config = dict(
    d_shared_expert=0,
    lr_router=0.000318,
    seq_len=512,
    doc_mask=True,
    train_tokens=562300000,
)
Below are experts of layer 2 (counted from 0) of a mixture-of-experts language model. Rows are named router (the router's row for the expert), down (a neuron's output weights, with its number) and show model dimensions 384-511. Each number is 128 + 32 x the weight over its row's rms, rounded and kept within 0 to 255. Numbers have three digits each.
Before each expert's rows: "comes before" lists some tokens at least twice as common just after its tokens as in all text. This comes from a sample of Wikipedia text that the model never trained on. Tokens count by the router's weight.

# expert 16
comes before: "1", "2", "3", "0", "4", "6"
router:127091154136139124177086155166074170147124159137132180167088141106159122147141199094134150081126158141125119145170115167179163122089116110156103147149221161165124101122181051096137085078171143088120089093080151148132165142098151096131149098072166141139141171182083076074121163121119117159139104136110131080179116124116138172116163109089159104128112124114052084133150159063133141159117
down1:135117165155165127141145156164136112119085127088106139252164177148155154157126152161085138197098182134117131091152181129102092141091163090110125092145081046175112120172113152049149104149156097167160124130147127198107132144162086065136109156165132168094135124127198116145112133150129099162150094071101125132173127087105113145126117081100113180107102126117152128150112124088116148129103
down2:080146102127122194172150112119161114096089100096120088164092144192107154139140187121119078156085111103105117153167176111103104153101092117113132152050120103118115099102097143175162195138072128146132113111106104161120133096147184100142255119185141095121157111127148161102136156134109079170152148170110126087148134080124174156084081134139109121121171117072115072129172124112095127101145
down3:143130138137153095154097087121143168126161156119128140229115130111134095087136138142125159089113091124079104088138152150142138094123155075129106123125149150108118147135170141047134094166157123122095123155116144112163100110119125186156107119106140143168104130115087124117114102142148188113128125119198159152129134118156135110111114141108146185141128163143153146130099137146104155145118
down4:124079104085163150200129168128165116170133091210140138143156136166105095146146147029117079163096145084096145114072156139156109089083148099137105119140131139138089128148095159151154137035156089146156203112129196131077107089107118058074149086141120122107105139139102143058094132112102121101118119166092098102147159186095123178092163126135117135083072144160148134111117092119136124149104
down5:133159137137139141162153115106153102125122126121130168117121168210131120134093112104141165159124139094135110085138123083132188177097100140091151076109085158134076207162095179124116142168152121124139102129137079229149120089129096140128052180153143128073082130139163096127088112136111105107144111111138133128138154141110101166144124100134150145137118120152121144153093101086165090111089
down6:157085105124094140189052120122137061132187154145134227112131132135048149082107177075136189073158129128093105098163113144163080133144155081195170181110151123118179122165115166131101205139105109189101156181133079190118128130135166148087137148157138168175161127147163162128211144143085098093129132087100177106151089152145139109154161152140103099123136146149120101138073101140064131155087
down7:155123167168131152165145150113104086104122142178167150185108166139153109118091178138176128111115158068086092127106134183155126139126122117120200158124095160117139156111081106154083105159143156150114173148115111071097105159125118114106102121087105132104100136116077090102116112111133130109157097156141131101133152159146205101156158118113117104092135147107097164115128103121121158193197
down8:148158139170169114115080133070117085110167134098154121104094113162147154145178123094175129063131088107174120154101121135137139137158120125164080150119138150120096099134152150134153089092070143088111075095129157133134053074074086168160148117173104167144109140138081083091086155172098103110101110117125084146077098146115136125081139189156106147105110177179128137103100128167140183163127
down9:092164144083193130176099105132106099131154147112109203164113082115146081100053141128139138087141174133089168148147154093190135143094205112139144158106142117135134143146093097172121091139169123134165122139100121185154132148083189098166139123131167123149118144133044158026138150141122147153132154171172115157151132105178091166095106177166117154137147223110129121115101151162121102126115
down10:085193082164084142148165132152107076112113107133089113108136178106187137128162144153162146157169137127137133132139107082140143089113174159061148141127086087102178097133097089150124124150155113184143170178122185175085119111080168133193182076138170162121186183123168140090138127154093129161147095077108083138101112140106140142116161100151174156128128134125094079181100127140180127078146
down11:086145141104121174185142103135134062081153147129197140166160126081096096093144160129141144149154110086092098081107138180145163068104211116140189189133122116154150144151138065109041195176097090114129137154139108134107166126109170151115109111171178134122169151123202195180151086118119139101175132102159117051134138152158125156165164081129153064121129162154052095166174146172084144131126
down12:102118105172126161141127170090149129106074113113132151235152159072174071091075145137147151127050165139177187107156172109111141144170148146129162129130106135152151157161069102061058138100092123142155165170178113103125129117108136099156092112181080094094149130125159140086076142041115141066101138053189106141136167108103174132111072174100125152098060168095141148167138091082132146087124
down13:086134167112167110137154090110125120143169075097065185132176137138182140119113192103148054143085122117127170127171191141185121141095089152091142125125135104194120143082151117163124131122152133153129058159100174190131112153123123126142053148141149122144147094110149107120121071132094123190111177100164108095143094126135092098161127154136117147092075159098132107124172127137155128147130
down14:152135087142139152130159152178142115112111126151116142112151123183182104160178190116098140126185127170141113146100191095089111102100137120084062129115139101172142128152076157169178122096104089148149068131124164143108121143137122232101175111127108162154139109169146094137116137123086107142152163101097136108140069142076133129080098112168071138085098075141104095161161126090106110133135
down15:084105140122197112074088124156102141149135131145164154024121148136107129146146124115108087124168102176144137102143117161138211115201084082128087210138124207187131170088110096133153138086085114098116126073136128144156087142122121125126072075104074122144152147183123082134107099173119124116174195098143077053089116154163159132129117156178146122125155151174140119091088120153081156161143
down16:127179145158133143140091134091142043139194193139123108114117105124126170099155155098181107097141156110157125140154134095129069108098163067148059191083160103075152148133107144094164159107113116140118183146065102177069116156143118150117110138079116164163153146139112080153166150164109123144127103154111163054154101156139140097182155121152114074129132148154124107152109145140066112160113
down17:121138136149137164131123189126158118136130145111148110120138167104140156154172193119120128208108142149129158107159196174072156136117125165153144112130134088156148115115142171180116120172129096106173116114184106154131153148126164155165096160164127151052057076156144128134111138088143130121113073101143116145118141130084117147120115120097076142134118126136150141101145140120137164125149
down18:088166089121127124073135088154116103140153166122183204185101137138155174068100145187095176118111171140080165138135114118129076089120107153085109125157129126069135074107157146133126121156121113124096165146155144146091143129179142098118080130115158080127095141145139146137195128148140134167123155138082076138205103137135141158228159108128094071134079180134137120130155164095148122160080
down19:074153141113129130141132046069186091169157128143178103050184105117108138169077161111203107101131098092127124104122124094077145101121184077106136169165110111091149046131141138176069164174124140142110127132114112168106096136112095146103096157140112152117164156203096175140174154171093156152071083119140108096187107132127152131152173120127087114059134171143055126128158168144068132167110
down20:087158159165172156113153198112142124151127123144110142127157173162097137161150140144081150181092130106071128067115157156101145184110143142084160103150128112146141142127089071109073097157147130174156208157158191128070097101175087123094081190145118091107111175172138143063090149155110153114092125121134105103111213130129154111149180146081078208073105142100094135138156135117126154166132
down21:133152115164120142150130117140084140104144110091102171143090163123162103154121121133106182172097097119102148108129161095100128175135099141089189083164070127131118099120094171124096130167176079143140125167146106144190098116163152103123060231132129160074115132149184141132064092131165088179126129068154115161163126141077153128128105129100101180126108127167148135114078125164106129110114
down22:063169148158112127161166145148150149092134083070187113106181108097094104152134223155148108201131139190155145160137113157130104122128128152163165113098088111160140110106084152140142215180067057084141095143132038128105144122103240083174135130105090173129190143137107125112163108185094154117138106128142070091145177178147161114107124173085153107128166133086178107113145122142143102196138
down23:078106121133154125079152134153144131132139098151146127084122103154077128096113116165096080110159086131159171116134115064129062104116102104148079158133114163127103110116073131123141133117098118153128115124135154123125123128094134184115175137160152162107123095125113104103101152222165177150132145107157134167119113121153174130191119216144112099210116166188170117118141208186114131154153
down24:202149108151138202155150133100074146096154166125162074151102146106178077136255154139148086118169143119107158076158172106118122102114161159106135100091166118096178159116158119163148126151143117125160093113128152143106102153121169161175148127124087117133136124177136086162131119018118167120065149141097138117130183125144119120112111133104142158166101115164085117149164108084173148175138
down25:154082079086124179124164135134171158093124083149114113157142143187111127129173107059107099117163127118141157113155178174147124143070137119074138073167106081188091138147113097197108114155082138192127138107118173130064120152152162140155157134127092070143140088147093160140111076095146144116117187101111135131161116159040105137088124095103051118121116070115150123120124095085073151091107
down26:127143137197115148143151142129148070170148127129103142144159117147188100131138156150087089178050133131118117161126087140088101086132114141114167113148110158170104118153113171157099109171225125128151120146129139150113109137113210099146064220148148171073134101152182138112145138097111087152117134111137130096106169111111105095152118101066141177139093118079120125153071139124179152129091
down27:069154081132173184099121102181151087153146162130144114020096126110108090087133150148103069124145138139093139091159137155046174160080140081112092213162139142192110141126088122095101144136129147114159135142155178103099136088142133150153162067143117106163101103181170127126133161155064179100190191142168111116163190101132134105142193150108139136176118119189130105128151104119080130142171
down28:131101140170113168122197134139148189128111170066150129149168154122233132175125152112130153145120109108127139112175169119188097094156157086104166108145063104134139107135118099125075145100126138198158114098111184097128138124100112108129129094134142091136157187171210127099139102103141154105064186103138118173079226144147140162107148078112101189125109124105137095135119091089175188054116
down29:177083118131152120155116154108179136137190102165090142053148109138118129135177136072142076142157073123150149104125124156142133084117140062110093053138116144116116142104100127171087103096175132173176128117124119111124139173103134152107150128095089103148081106093105138152159108156107098126115143170140153184156093122126050127086148129117116101119136150058122132157140065117092156108129
down30:103166136139159147142166121108133118131108128126112141114123163235119162162083086113140152143106158105150083068122162073136156154085079112107133103098075171115107183196090126094133144148117134131130103128128113240119105109119090154173084150162099087110124128128156077113076115158095083105118175117142121122146161118115095146114146089141133121127121149136155121141100065086163123102097
down31:154117139158141120149133106154197112130102121120102098089161115133089116153084170127060143157148121146056121109175070104129148111100180129103118106128152138177140131090102048145174166125138109150073186092157085186146092084104161125194071149155157133131121056098127134155177129067177073097137094139165145142161175134193171120156106213095153133050148081086138121116144130167154131148132
down32:076119067090145143177159090148122158053134064155095131171124150127154055126098170147084066153152121176126127096093163093134143120095158156175179158123117112177057124145173109112148188166163094110138168087125093143128151085136165101169100099165171111130151128049119188143124203126158127119139152102160198089134138088111142117140169129139130135156138108066116123117208088153145143125140
down33:105127133081128151094082121135180127152145180120142150111089118156133141105171094185084157145167127137131155149172150123106082096122210123154148079062114158139114115113143150172139137129148066087066143106159171149136130149087170141147126059139160115168159162109146097133156227177144120152100099172147160119115091123127149070075101099132153082083112168152101076116133121166134092090075
down34:102153148190140087201136056118170139091146093165128139116137097174129162134038128139166113115109137113162114139139103090075117095125148137084144126119165164132120085099144104107153146169158102101120138124181115118088106195141117123083111139091210096059134157161116111177111134170105117146128140152091186098124187107118112141119214138136157070085138147103158127123104092097108086163151
down35:041132064101179089129090101118137135199127107155107116083122101163136126146142108133132078122140093156127123133148080144111151141120084086135107186134152117167166094117139161101146117106116169127119089188095129100107114098132109124130159098109111111145151154153115129133147128162086180132176163156084110075138123087153122111171181138135146146176144149155153098145093156133076099127105
down36:057152096135139130172144146116144115137103124095103144072190160159183115087104140137128137125173082142162144116131149103108169120153138140113151117118141100169109105159139159149084117119154128122223070122160119148141174111060118152133098112129178158103122108159131235089098080129099146086126096112127114105136106136085109098129145098080172193121087084081149084153159135133149105103060
down37:158127150051191207061099069121106058147150136082115124167134111057094121159125139130169150076120145134141151087103152118119168157149083121114078065153079087095121111164162131124066120122144135106145144129104130128138049163189141140182129134136135140120146145184149137163166152141100191162139114158118132095131145136127117160150069103131129166120098162118112132140120124124102142126092
down38:068094098113120111113146080146073130106128095116142140142090138178146118074100157135097128137192116145096134198106109038060103132111184130180121135142124126159141114154114148179134121150169217072113102107078111081143095151162162114111163148143190083110116091096128099123135149123113145143156088096168169141119126125149082110149187126103126140120190114116168147136141115151164132086146
down39:195106104182094142154120111161135135052108123075166143183141174123122152082127120142147163140098150143155107107182140163174159165105148128073172146113063142095085156143076082085131181153130161123157128106182136130111173092151093068101060155113134150093170132173165180128130102075147110099123101093142100116098213110094089082131138116089104190104109143129104113208070115144111170165164
down40:146149176158092137112152137132142110104107109109146173182160144128091064122161158135165168106105155108170121124154138098179145127065124113132138145124128101081161121145099090109072156122115122117111151121151138127123078114136136137134091186155169167086131080108185092135085091058141150170102080085135141163102142146118109163134110148124118209077164158097149141157154075135126140187141
down41:064173105163079138096124125076107103129139105146144110166148095133150103097106147124085124170127128177094109131088139121085120150119148124140120143141105113101110105210177157150173124131127132125142158137146091156111115074148125115144179107135104162086151124144159137079200191140089128086142089120169114099135117089112101148082107123098094153131118135152147110088082130152150137136151
down42:144116056110160052156160137078098113167125179053078139121085062136131113124114158079098088146198101108066101088118088115139131107180126111122132115115140107181131115125085143188166088079157122151066188115125145104108132114114182082167135084106121124175130144137163103100170101107138077116133118107143127122089092104141146080072143141150120116166171131138201132125097131146133122181134
down43:112097091142153098150103088120135171167156046115095164156009154127139130132143128070125126104117117153119081105127142131136151106093098084115076158145177145134123111099158101090166091110120172148134141156124123117147137146141108117116165148121143165194160152160113153124110154173123170140157141139131142131167099133124132163208093137123162147154160211114155122128150140121126114162156
down44:133157169135106155160149118112099146105111112078173140105109116141155114176112117099108126145108142128102140123050183122127180121079143099110131069136129131110130170099142095115070218103121124131169165134127089188156179142146108102106087161126143119085129118152118190133092090084149142134095054110150141156129161126148105137146105096081143180168111161159121093120128095115146155087127
down45:144112137125129145114116119143119160094152133115126112255109125135143152159136111148126118079129137100118133123136161153127133120113136131124121099141133109119123135149164110024117140120125138126102134159146117123151124135102103142127158107112143151184146163117129139148136106136120131143130165133147139152114106135132120127132122098115134150149117183124147145111127146124100161123127
down46:132104107172141120099125130112078117105147170119090137163053171119131115154083116099103119095141146108108106096134096118136096132166127085116126133111126115137155159181138132119131148150092127137116161120130105095132104119097095056093152114119132124148150157088133118126146121098167141065175129096059138146099091125128092158134118146143118134129157127101157139177127054118061154156168
down47:151121186130089147160110113112085178136125130110130145183184158108178137119147167153102124167079144122166132109102201146156132141094099130144182080090113107104101143173140094069168131078181138170105155090091048141120100142082136161176115167136157139097155178139136137135071150140067143089115108147103120127083138101081140114160099120139143136082111160100093120121170074112150184111120
down48:136148181152085134159112140122126107123119141115117190209133088128107108057123079126131120207137116139143158104134175140177170172081103147114216112097091091137125172137123155136157109101106135133168135119099074117135106144168152177054089209101133130094101134159165137157086143125162125117092083132178147123097141101097150115124135125137075143080103140114087180188201089144177150133085
down49:127165114106115163142103134096103110107063147108153142138123112136156103183159133102161105133163169121042123128128119063087143143076096124093144110128130133157129068137160080079046171183193129146146175183123096116138163145113132091117134154165153127051147140141160155143112122112141098125138076108159095153097193055119130142105123108117148106121112145081081136133079141114076161152121
down50:065214105117150141148096147124086128166152158142090193183115133134146095080038134147107166131148142134100112104149108115162068157152188133161087162053144134123122123151102163154172129134124073132129119174112096171119095109123148114164095148116143072158133185127099169109155139134152099093130102137062105096129098118161088165161155142132122145163105111156166093095100137148093158104069
down51:139079153143105137150144116115134111142143178094173159191117120115095065109108183154204163140116133125123152102135168148122094138116092144077155149111138092096182159128124093073077204126133113157137133167141052177118087111110142129067090138129148124167121145091172145161144069121113131097138175119096111103114119152095155107094106165183179154110120124144105166159146131132128158080039
down52:075149111120181113185138075116164128121185128065159153177105114142187067143124149128173091143149109138106160065096160132185126105068164135158196148148125155179138205138159138104134151123084094180147150124133144159143151152180183138113132126142148167156146167161148152137158142107113149133140175101145119087090092154162156170175128127079138121109136165125114141185115110126129170174182
down53:106205137114117116053085128105169104180103216076187103164127089107110089117138136152177232118122118128178173127149148118200117115121090169108118076123102101103081130166102220090161111087112129089132129104129113142195092035102139116130098125113132148124142070099172114162108131126113121107140094045155134116153158145117100121102191124147148134127112154133098102112091098155101165119055
down54:102136119120136159107117104193188082128188132109124143063162086078124090113095137158102150113155114115090125098121128096094145111146142132099096178136164110093115161045139132142064102154137146082191174121117128107143092128141097155119178101109145131138067127174190094127114160131184174101116148071182192147107149124146183118111157102100148114133136084100148166125153127104166116144168
down55:164115097082134170126126144110149122157141144193130154118138127149135153180102144138064108156064147129122154092084136106112117154069114130108139083133101200140168142137165118130137151120104134157085176124121128255126099127110136139104138108085136119100138147127109084161070119118124108138115117169130089097078125186135164130098163134114112132096134091091113137121147074181151103098062
down56:113086124140088138105107147136130112115143128107151070125130130098104133126149088095156111090155146165147182139126091166073099065171151083038111123114113150120092132120158105107141084082097112130137121140185183091133173144138108160132176110095135131194136158177131158061153135143098162108186114146161094123144113143137109085196076086152139097162164084143142160124178116116125087099150
down57:132161121141128144161131126131146130119160121167128131130139170122145191128127090167086125116120140121141140067095160179083155123090148132133115105182177062127137121143131075018118115110149093132095155173136160151105097107111125106128097150138153158099143135143121125102087098151112141115128133156101199153105120152154172106150094084143158186130151130149127097150151139098104146167108
down58:085149134096111179118144107118163089114140147095137195143125111152141088139085132082115103140091109135120168064143117147145145108111155099135132175130143108134162125159070137131075153161090142178108109113144143182130126100115124177175128141159127165151137101046106097156144124095128114145128176094169162122098148136144155216072188180113098137122114198135083094153155097116118083135109
down59:122105149094142152105120055098183115176156160084086135107105086160123107132169114179153049107165101156182114174119202122137139082174090134113075145159174099116099149129140137193161103178115176070099099096126183152165171111136122096149099110147110152143188149086119126143156126118127126100128154160112096158137109136134103143088126127143118141163151131090157163127111133165129064182107
down60:083139090065158114141153117117133143170107194135188116095138107097119094170140144113102043119094088130089165072183115120133182109134128087120098129174100094133098112131120136147114153078153114101218159117175141111102144146132140117113107093181155172167125182162100065102107081188110116145137149173196095079137121122109100117121147091147126152099103076166170073071093135161104117125102
down61:135108099121086119084111147139131092160134184088102130143107119162160148123130143150104119076156086173041134114161131121120118108111131133113120140144136116154099130157058150136175168086130160186113133146183152132100183153174178147083167150136141088144111140145111142089129085178188100173088140101120088163183069103085134101145163105167088123179120115109161086121168130068099195074125
down62:135112146183153142133118107134089128128101105136153140134210110120122183100111113097102128127072088081122082145166067083141107117150128131207146160117112185164142081130134189146125099153133106037159120096179144143101142113131182143058151111129129082126081097104108128149151155122155099086154083097138088133122137129144146089124179146172180092126174153151146131089060133118170124181142
down63:063130098066168152140124094162145030134156134125146122037156111175081117083092151122124121119149135157150122125118137178116152083099135087155075220127158106154128129153086120165103168180085145153122083141123122190090162117124138148129141075112132151182153123121165119140166144175100132086155186131129106104080112159160143140201205138122153094140122150205158085143149129142102105168118
down64:116210077154094124105116197118134119080124232106141161126170076107146115100078119160105193185144146104154162148069132126124171111097084120116138078126087147110067104121146145144138130100149086113183141136129109151152072068128165155106109138066140138104122100127170139106104154097103099135178122101108116159132104123190137180144153154168127103133105156105064122145128103155120197159086
down65:091077060123135135172136125124126129065159150141190150076163131111183101130149124167152139119158089066117137119123072165140174104115128124176122134137076127126143092104107098145087184130105080149127146160167113143117181124133130154149111141111105117176189168146113135160154103081151077113136128133122154095111138158117119170211124100128112069144138144166107082154164092137147092125140
down66:075139104122108186166162159109139111093110144090152162131172168132142077089115122141080166148099105111112154076152113108163138131054148116128193119127075119079106153136131094126093168132094115126102129122192130127129122159132096133174061157171171152107130142116249160184119095106139098110141105122128142132113152155161126101111120113129067150093134139078117167156133091164194159110131
down67:122055147141144159088117129132113145153213108139142142112110131138102163093158073144131115149158126130122156157154120085132153131152126131111131111079112121112064104111205111120113096130168173132131121170133242069104098152136099144123132211112104181101183210117122143154104081099192143112119102162156135170132109136093149100106086161104114185094134104120057132166171130147154087154145
down68:175152124146122160115124140148111125144121112175131150138145152084102122149120193129164126158114143132159106127141155214152165154079138136134150109156096169132108134124116148182080117120189079121135139131237144123096088160146196120106106159162142122051129103187168126120128106068100137167124082093144161120073077105104158158087086170123165179098159148144135133133131145151130156136124
down69:186144134184140146175143140120137158081111141124142165146164122119165109116116124152080120182142123141115109070107177102124176151094136114093151109123115109150123137139045121181055148161138144173154169096117102199126148101157126100079075139116103130099129113174145129131116160132177128129099112083157121129092160089136123167141093142126071113084100141122126135121127127142182210128121
down70:152109118130138137124129135148148145109129114128111113255098112127153137136153131148141101083108138104132126098147146162124148117119143138120113130118127123119122117143156111012114150124152111142109149146128128111137113159108118141130129117095148148177133159116125133135107115145122137113150156138144164149120142147143118126124136106118133147133123176130136125133136150137112141122125
down71:056098131121152176082151100169111154110159119173143157105132111139123084132128136181107042148196094116103169122102111159054120111162116154091077122171223168152183105104151088094054169177146169090157120128108179101125150085138091186121174159102124121106130086140189149113112146102153120106169147111173165138156135108153110127123199127060168102161158102159153116124200114093127127137174
down72:124063115142142099152117147139112129101111140123152118140120136143145168188131130134147063124146125090152113169135121075106137152125156121081138148103142137101126186145152163077164204146132149172101145099157133096148127095107088159094202078135143167119104137108138095088136112076130111127084133137119150173136141102150065168065097120139096151138066159128126123129165081159171122174151
down73:129084138179122115164186079142102070184149085160123112076105105106164187140121201120133074134146193102091089140145166123140161102093113200100131131187131128089159111166114133130116111125107111107144106117111087138124153171128156165187075031118215183101113122144156144181139135109174097193126152117135097094120132127148154151066070155169088204127120126082078179112138131078159056131137
down74:155142095132173123130151074117124165134159080159096152132119174048129136149155108090123096168136066143120107121135083140097191135196095112117127151133147141069134087130119133093069152091113142124209171107141071097125117160114105122097113097149142095196104121184105108172099107117105123126122125175111118123165146127094089154108119070106198139130119181111149155141110093151120141089159
down75:174100127121145064158110116151122109157185156202124159136173123135174086151119132157157110122163118160109087202144085107061134113098136173124205106211129175135137169120162125159126191171112156172109178134103078137170098187118216112147077138085150175119136166095177169158144151042154169192127137141103146191114122132124139158118171166087134166123129141124122093144120097181164166162098
down76:113144128157134132166170135154123107063101127103138137255169146146117103125128143147088158189159150145077099101140118120112184133081137110117176106137137099130108121152124082057102157155137130162165152126121127133145144099142094149127086123124142139132144137153156153135096127107168136149151087073123142180122132114138143172151119104126086110116137144145129140103122138137152157112140
down77:092167139067125145151087124089108174160144127175131127129144117093114170100096121140178124102146066143153168138089102100049143059119087186129185125147164122138169074129106106135158203102091117101116151141094131133108102097139185124050050186137158119108067171218072098096149080129114132129120091075089160099127097091137133168145149168139213147132120126237173137154125141085110109131103
down78:114123176176122120115125131138088158138086142091193150111216135138086175102096083130106139120076122085158157106169100097122170117094156152118108126174092212133179082131133163125087097136090094115175161103140150107137128189123151178081129105121173106164136100166116133142075181130098088143118135153121155127136149180171084125090147131201109125097105136137118167080133149165110178182148
down79:094109114101132121163076108109150084134075152138111112100168095124102134164080147097094113148132086124113127155135103174163146105091155082170151190148069119137124080176156164125191122160072156124132134180093107159106138083118152128112120079102113116236165143103144155184181129128136102148128155106108163106161112136193100170100173114115126143123142097082139129180121134187087188170051
down80:127168147106158090090135123069126115100116145159063092108071194157194096072096130154084119126128110140177150117109138157138163208146196156118128128095142140103113145117135073115159094064096119186096213108157098111139108119101118097151133123136157136138118139080166148112120067072148095128184116175082145132124064116148171177114104203155158112100081126123129122132136096105142199170159
down81:141127135125129183159188149123132155099097111150157179146140124131150105159117143142095125184163124124103169084151178115126238163048126103112157135140127146141130136133066134101114176168129140131159136105094133127104134128180134114139156184183162120085085134136151133132129149105154143141115095070114144113121166144140150147126064109150092127105162132128087134077117099091126150139107
down82:104169138148170149121176159149120134134163127105171149091102161131138091128139161156056110135067154091112092119135118063131124176099151177077103159111157185102152149150147097121159130140123081114115120155137092225156135135204079147131097168141147150058151104101129129115110168172128111122128079154141148081156136158149147130107154150097097137114168106147133055097117140139106044117134
down83:137131178084153148191158094154168132165159129132140112074169143087108103107136135183129120147148195110158209134139154129079136186095125178084140123140087133129133150095172097140113085134146182138189077173138182129098133166105132152159113160142147145124136186147110151132099119118154068182132085101141163133136134086073132127078081170156133203084117081095099166127156140123173082183114
down84:098137116063118156133121134152135099134141145140146101126128097097153129119171057119147125130122101090135123145148164140107086117125110082165130103109187143093166157124140115113132124146120142135105166153126161128176104201168081118101203109142102145151157133092104128130171109106130176117133147131112132141170129114125125129147137051165133133121139133074087124149157148137148143132107
down85:093134157141082160174128188084086061127170177069151128111189152094119087174107160123133128083112079083111168091104162126138125116134123122126163129128125113096158117117119163110151151101118147108127103135121100156129112148072139141128124151151147120150138113114141165158095116179176170119141162087092101125173157091104157140148092133102139145091119099147128128162147062093196177115155
down86:158108058134105130140153083082110078155089093143130127100147107161117135059158162124178121127092117110086090108098146128165177006098103159161048124149150156117190061170132158100115154159165137118094147101102102148088095091094154177079158066105167109082100100126089120112108194167164077119135149179117169122139114154127099128127111108129168115126170166156117116121129146117123059132127
down87:162100129115144125106119114130146147087151121124116115255113122136146141117151117154152117070125159104124121138153128176130132132109125137111126087144146125136126116143146118033105139115137114131114138147144132115165129118100130117123162106100153145185129142092125128138141101137099133118158165139142140150117134135129111115121127117124131155154138174121134134142126141149116145120118
down88:080154117127129129091141186163063106149058135113113139157130092159099150136106159130141148157155153098101119145137154126133099135127167144069151179138096118158098169133116164151142137082076155133162094123125118099130132183148143048137131083145161124132104039122124138095177140144115117127151093077143135097111136079099017091156089117138182142100170139192159137125119148109102160144118
down89:064125106115103174062127117108117104117103121116136053168075145229102157117151115151118148117124097154143098180091176104093091129137123123110110131084118091149097140137095131185156170133036154106140053113113137131156153071162170048120244078149156093137121077103137137121172177112111087154196111147095111117142115095105118104131129106104124153142203126135162121116089103114112139129161
down90:121128091138198194135106105101153120159134145105176140132046099117145125176136050114120088090090127161190105122118177182164158117078100106144160163146119109128168124146171088112114099143094165129186097164121187160132105131119119164100075082112093136145170115149099133113090142126147133096134139117113161108145083117204126157183130159144148199160187173139122180139081128128155158205178
down91:131095164138112067081117150114091125115101173094196111174127114117105113074118148112192172085181091114151132131163189151213045100133148122149150136059088104116103144102118128092128161113113091166145110170124108131106092170107164137187152093121140183097133046155108170161154136079118134085136121161169170144099127147102115099142109197151087116159120078097161107136141108113156106127148
down92:123111111138145120153161143128115075094133111109160162255130109143145075153135116101152131110168194161112095134108124089128126128104135106136099098103142154155117130160117116064147163162149090139144142134163136147202098160110097088133102152108156099120103127125105106091138121075165120153148078075122130155129137141100124166092116116120134144175122123132130091105081154109137118126102
down93:109122178116175057114157096103126133159168175108128089177029103176152161160098113194099161080101117112052139185122084146091118078172128193129104162136163124112166080131166133089134129093100191143104153144113132088134157103106115113096131105116168104189125126145048106080117119123185092102146127193106146060150106172126075077121120115149146115195137133146141122146140136086145120131113
down94:148162154162161214173135101126151118095077137129171159145160115147176094143135122146120135196126136134085148110146139076139152128043073113135190078104143109144119160135087118105058103166149104161144172176133122124137096149176132142118031186132137171075123129161190166141096129081145140135120102140159166151198161125117127105143120109110131123081105152116077153130151113109126156097117
down95:115106086145119121144103102081117113099148115142168130136072142181118159114153117145139137145079157058102108109082131181120113140169103062188070161066106142158133153131120192102100126085093113141105090120114146093060092123115095113100130169122070140142109137095084034116071122198165135134152200136110112091130130209101117108146101147151088125070147166133130144121138132135077176179176
down96:119134108197171179156102153170190176087113174128085170105124126070147098197109121120145121163116152128080080148172136095097131164147108148090174132166079140094137109126063089141106151173097136098118164128111120111124176090141090144096065189146122172069161150168176147156099145165162128120102072077182108115082099136090142105125145170091130148109120151071147140117139127173155168157149
down97:140136141171076188163166155091137121078146157096130151149143125117160179100173140118073120170112135161129116097126196079133087094072131144142158122120065122091123155114101129108113165112113047110165166113152119154138159128096144104117057168125119093077123157121188137132145115108114101116104066111154141114136150171078128113119097117111071133105123123111039122151095121136176145135118
down98:177127134118121192162164081150053173111122101158184111136119143165144088106078205070157121128072148169140117077097126153126151167130156101107124141136139178104088113174143070145138117076130093141065125097138135124029127188103108113144124136117160151128205094160121098120144143098154073136115128154156123126122051129054106159120179106141136194115119140148050093111124097136109139102109
down99:088150100168125110080115111095157085104102175093137120177131129160131150071111186176110133123096098142112078178179175086130139150126063143126096092122109104080103112174165163147183161113082106157166125115164090159156065048119172112177213080127083132122182112136178126106151159106100077125164120122119083113136117088137128173091109113152103121159126162144170093100062098149087157182154
down100:071122105066112099140119171150139108150118105126142138186143121161146153102140175084125111161079135126134144090156122095156141113115105129130107135091141116122000132132110171148156163035139125137217158105122127144084098116161118067144137108112081150135109164115119085095091122165079152091141115144168114124124184111096117182147138043113105178108036146137168092122073076082117099110107
down101:096107117062151138135147080123130093146153160136116091081115062118127092163083169134110071124139100136111138097107106183135186095152167069121111162173144095112149096123084141142055166140087110175189160123156106128133141116136132137103128129109110130235159127164156114135148106140151112119174143151166129085145105136131109124163154120112140108134076123202153119152135097176100107142123
down102:131130073165137171159114135136118139106116102204142142142137100171195119146143162121095144109172156134165113111109147096116086128150200098114081181086125104159164110132082202115186096092113104133066070154102163143078070103173128175123159073099150152146094101139120100079119128142112143083168113106105160137190070134077148134106101108154074122119123133136113127145157146114105082139086
down103:114126146153135174122146105103134138106062117101122118126134164178086177088131160130129081153094108133100116171178157103131099124113046120093125121064131110140137144129086120148126209141069096165153134144126110227080115143133157064155206115156091088125158124142121145061096129153095102173156145154147123123160122061155122138101120142132126105103095143104121104119144077110119165111166
down104:155103129165139112145148132144157152101147137145128109099126122147111097097158093174149092098100137124141097103122132105165062150160046070124096130099110096099172184132106159094146099127137186191118121141092122153139125210154059144118188169113129124120123146095079093122130142178116106146105123095113104123161119081091113073142172086137090180157121095105132112110180205139129120075067
down105:073181173134112200193090142130117110094147112109161209164156113152115131114072121103083140218084150134116135087173160105099128150025107086111228104154096095088184071149124159131120167150125129130167129172081078132116127200178136114075104135126122115118152153148241137127121129099089144125144100148133126080126148130170137121117101084114099119133133164082081118179147105102137129106125
down106:134107127122124154123119125135148160080137126117120127255146128116145142143150100152122129083107140104105117117144157139122138098112159127113140089132121122117133139132170102010092125135149119139097158135151116118159115146119104143149143109124145113161125147108155149165122100107112132137129157122149129160127123149129128130146127084134144145146142188127128145115119152117136148099121
down107:066152109179160063189128162100154196133141147142112113194086146187139146082121120124152094108066138113125096114141147125174073116153035118125113096081125108095147118145153124101126170112115125139161077196121107150123132137140094106132185137127138145127148146103106112088104149182118138138136109123100138082116117158107144105099155142163132159152135112177141140112088183092141111124139
down108:113147144118121101046102085088086065116177193077134142154113099165119116104115130132160111119125123182172099159125152096145166088156079158114091074144137114122100134175151165195155122141106161095146095114147117136168091069161129085168131109135125138124153111115175127138154157098124137100137134146118090150105134115135091131104123135146111141150094180154157160090104076180115105144142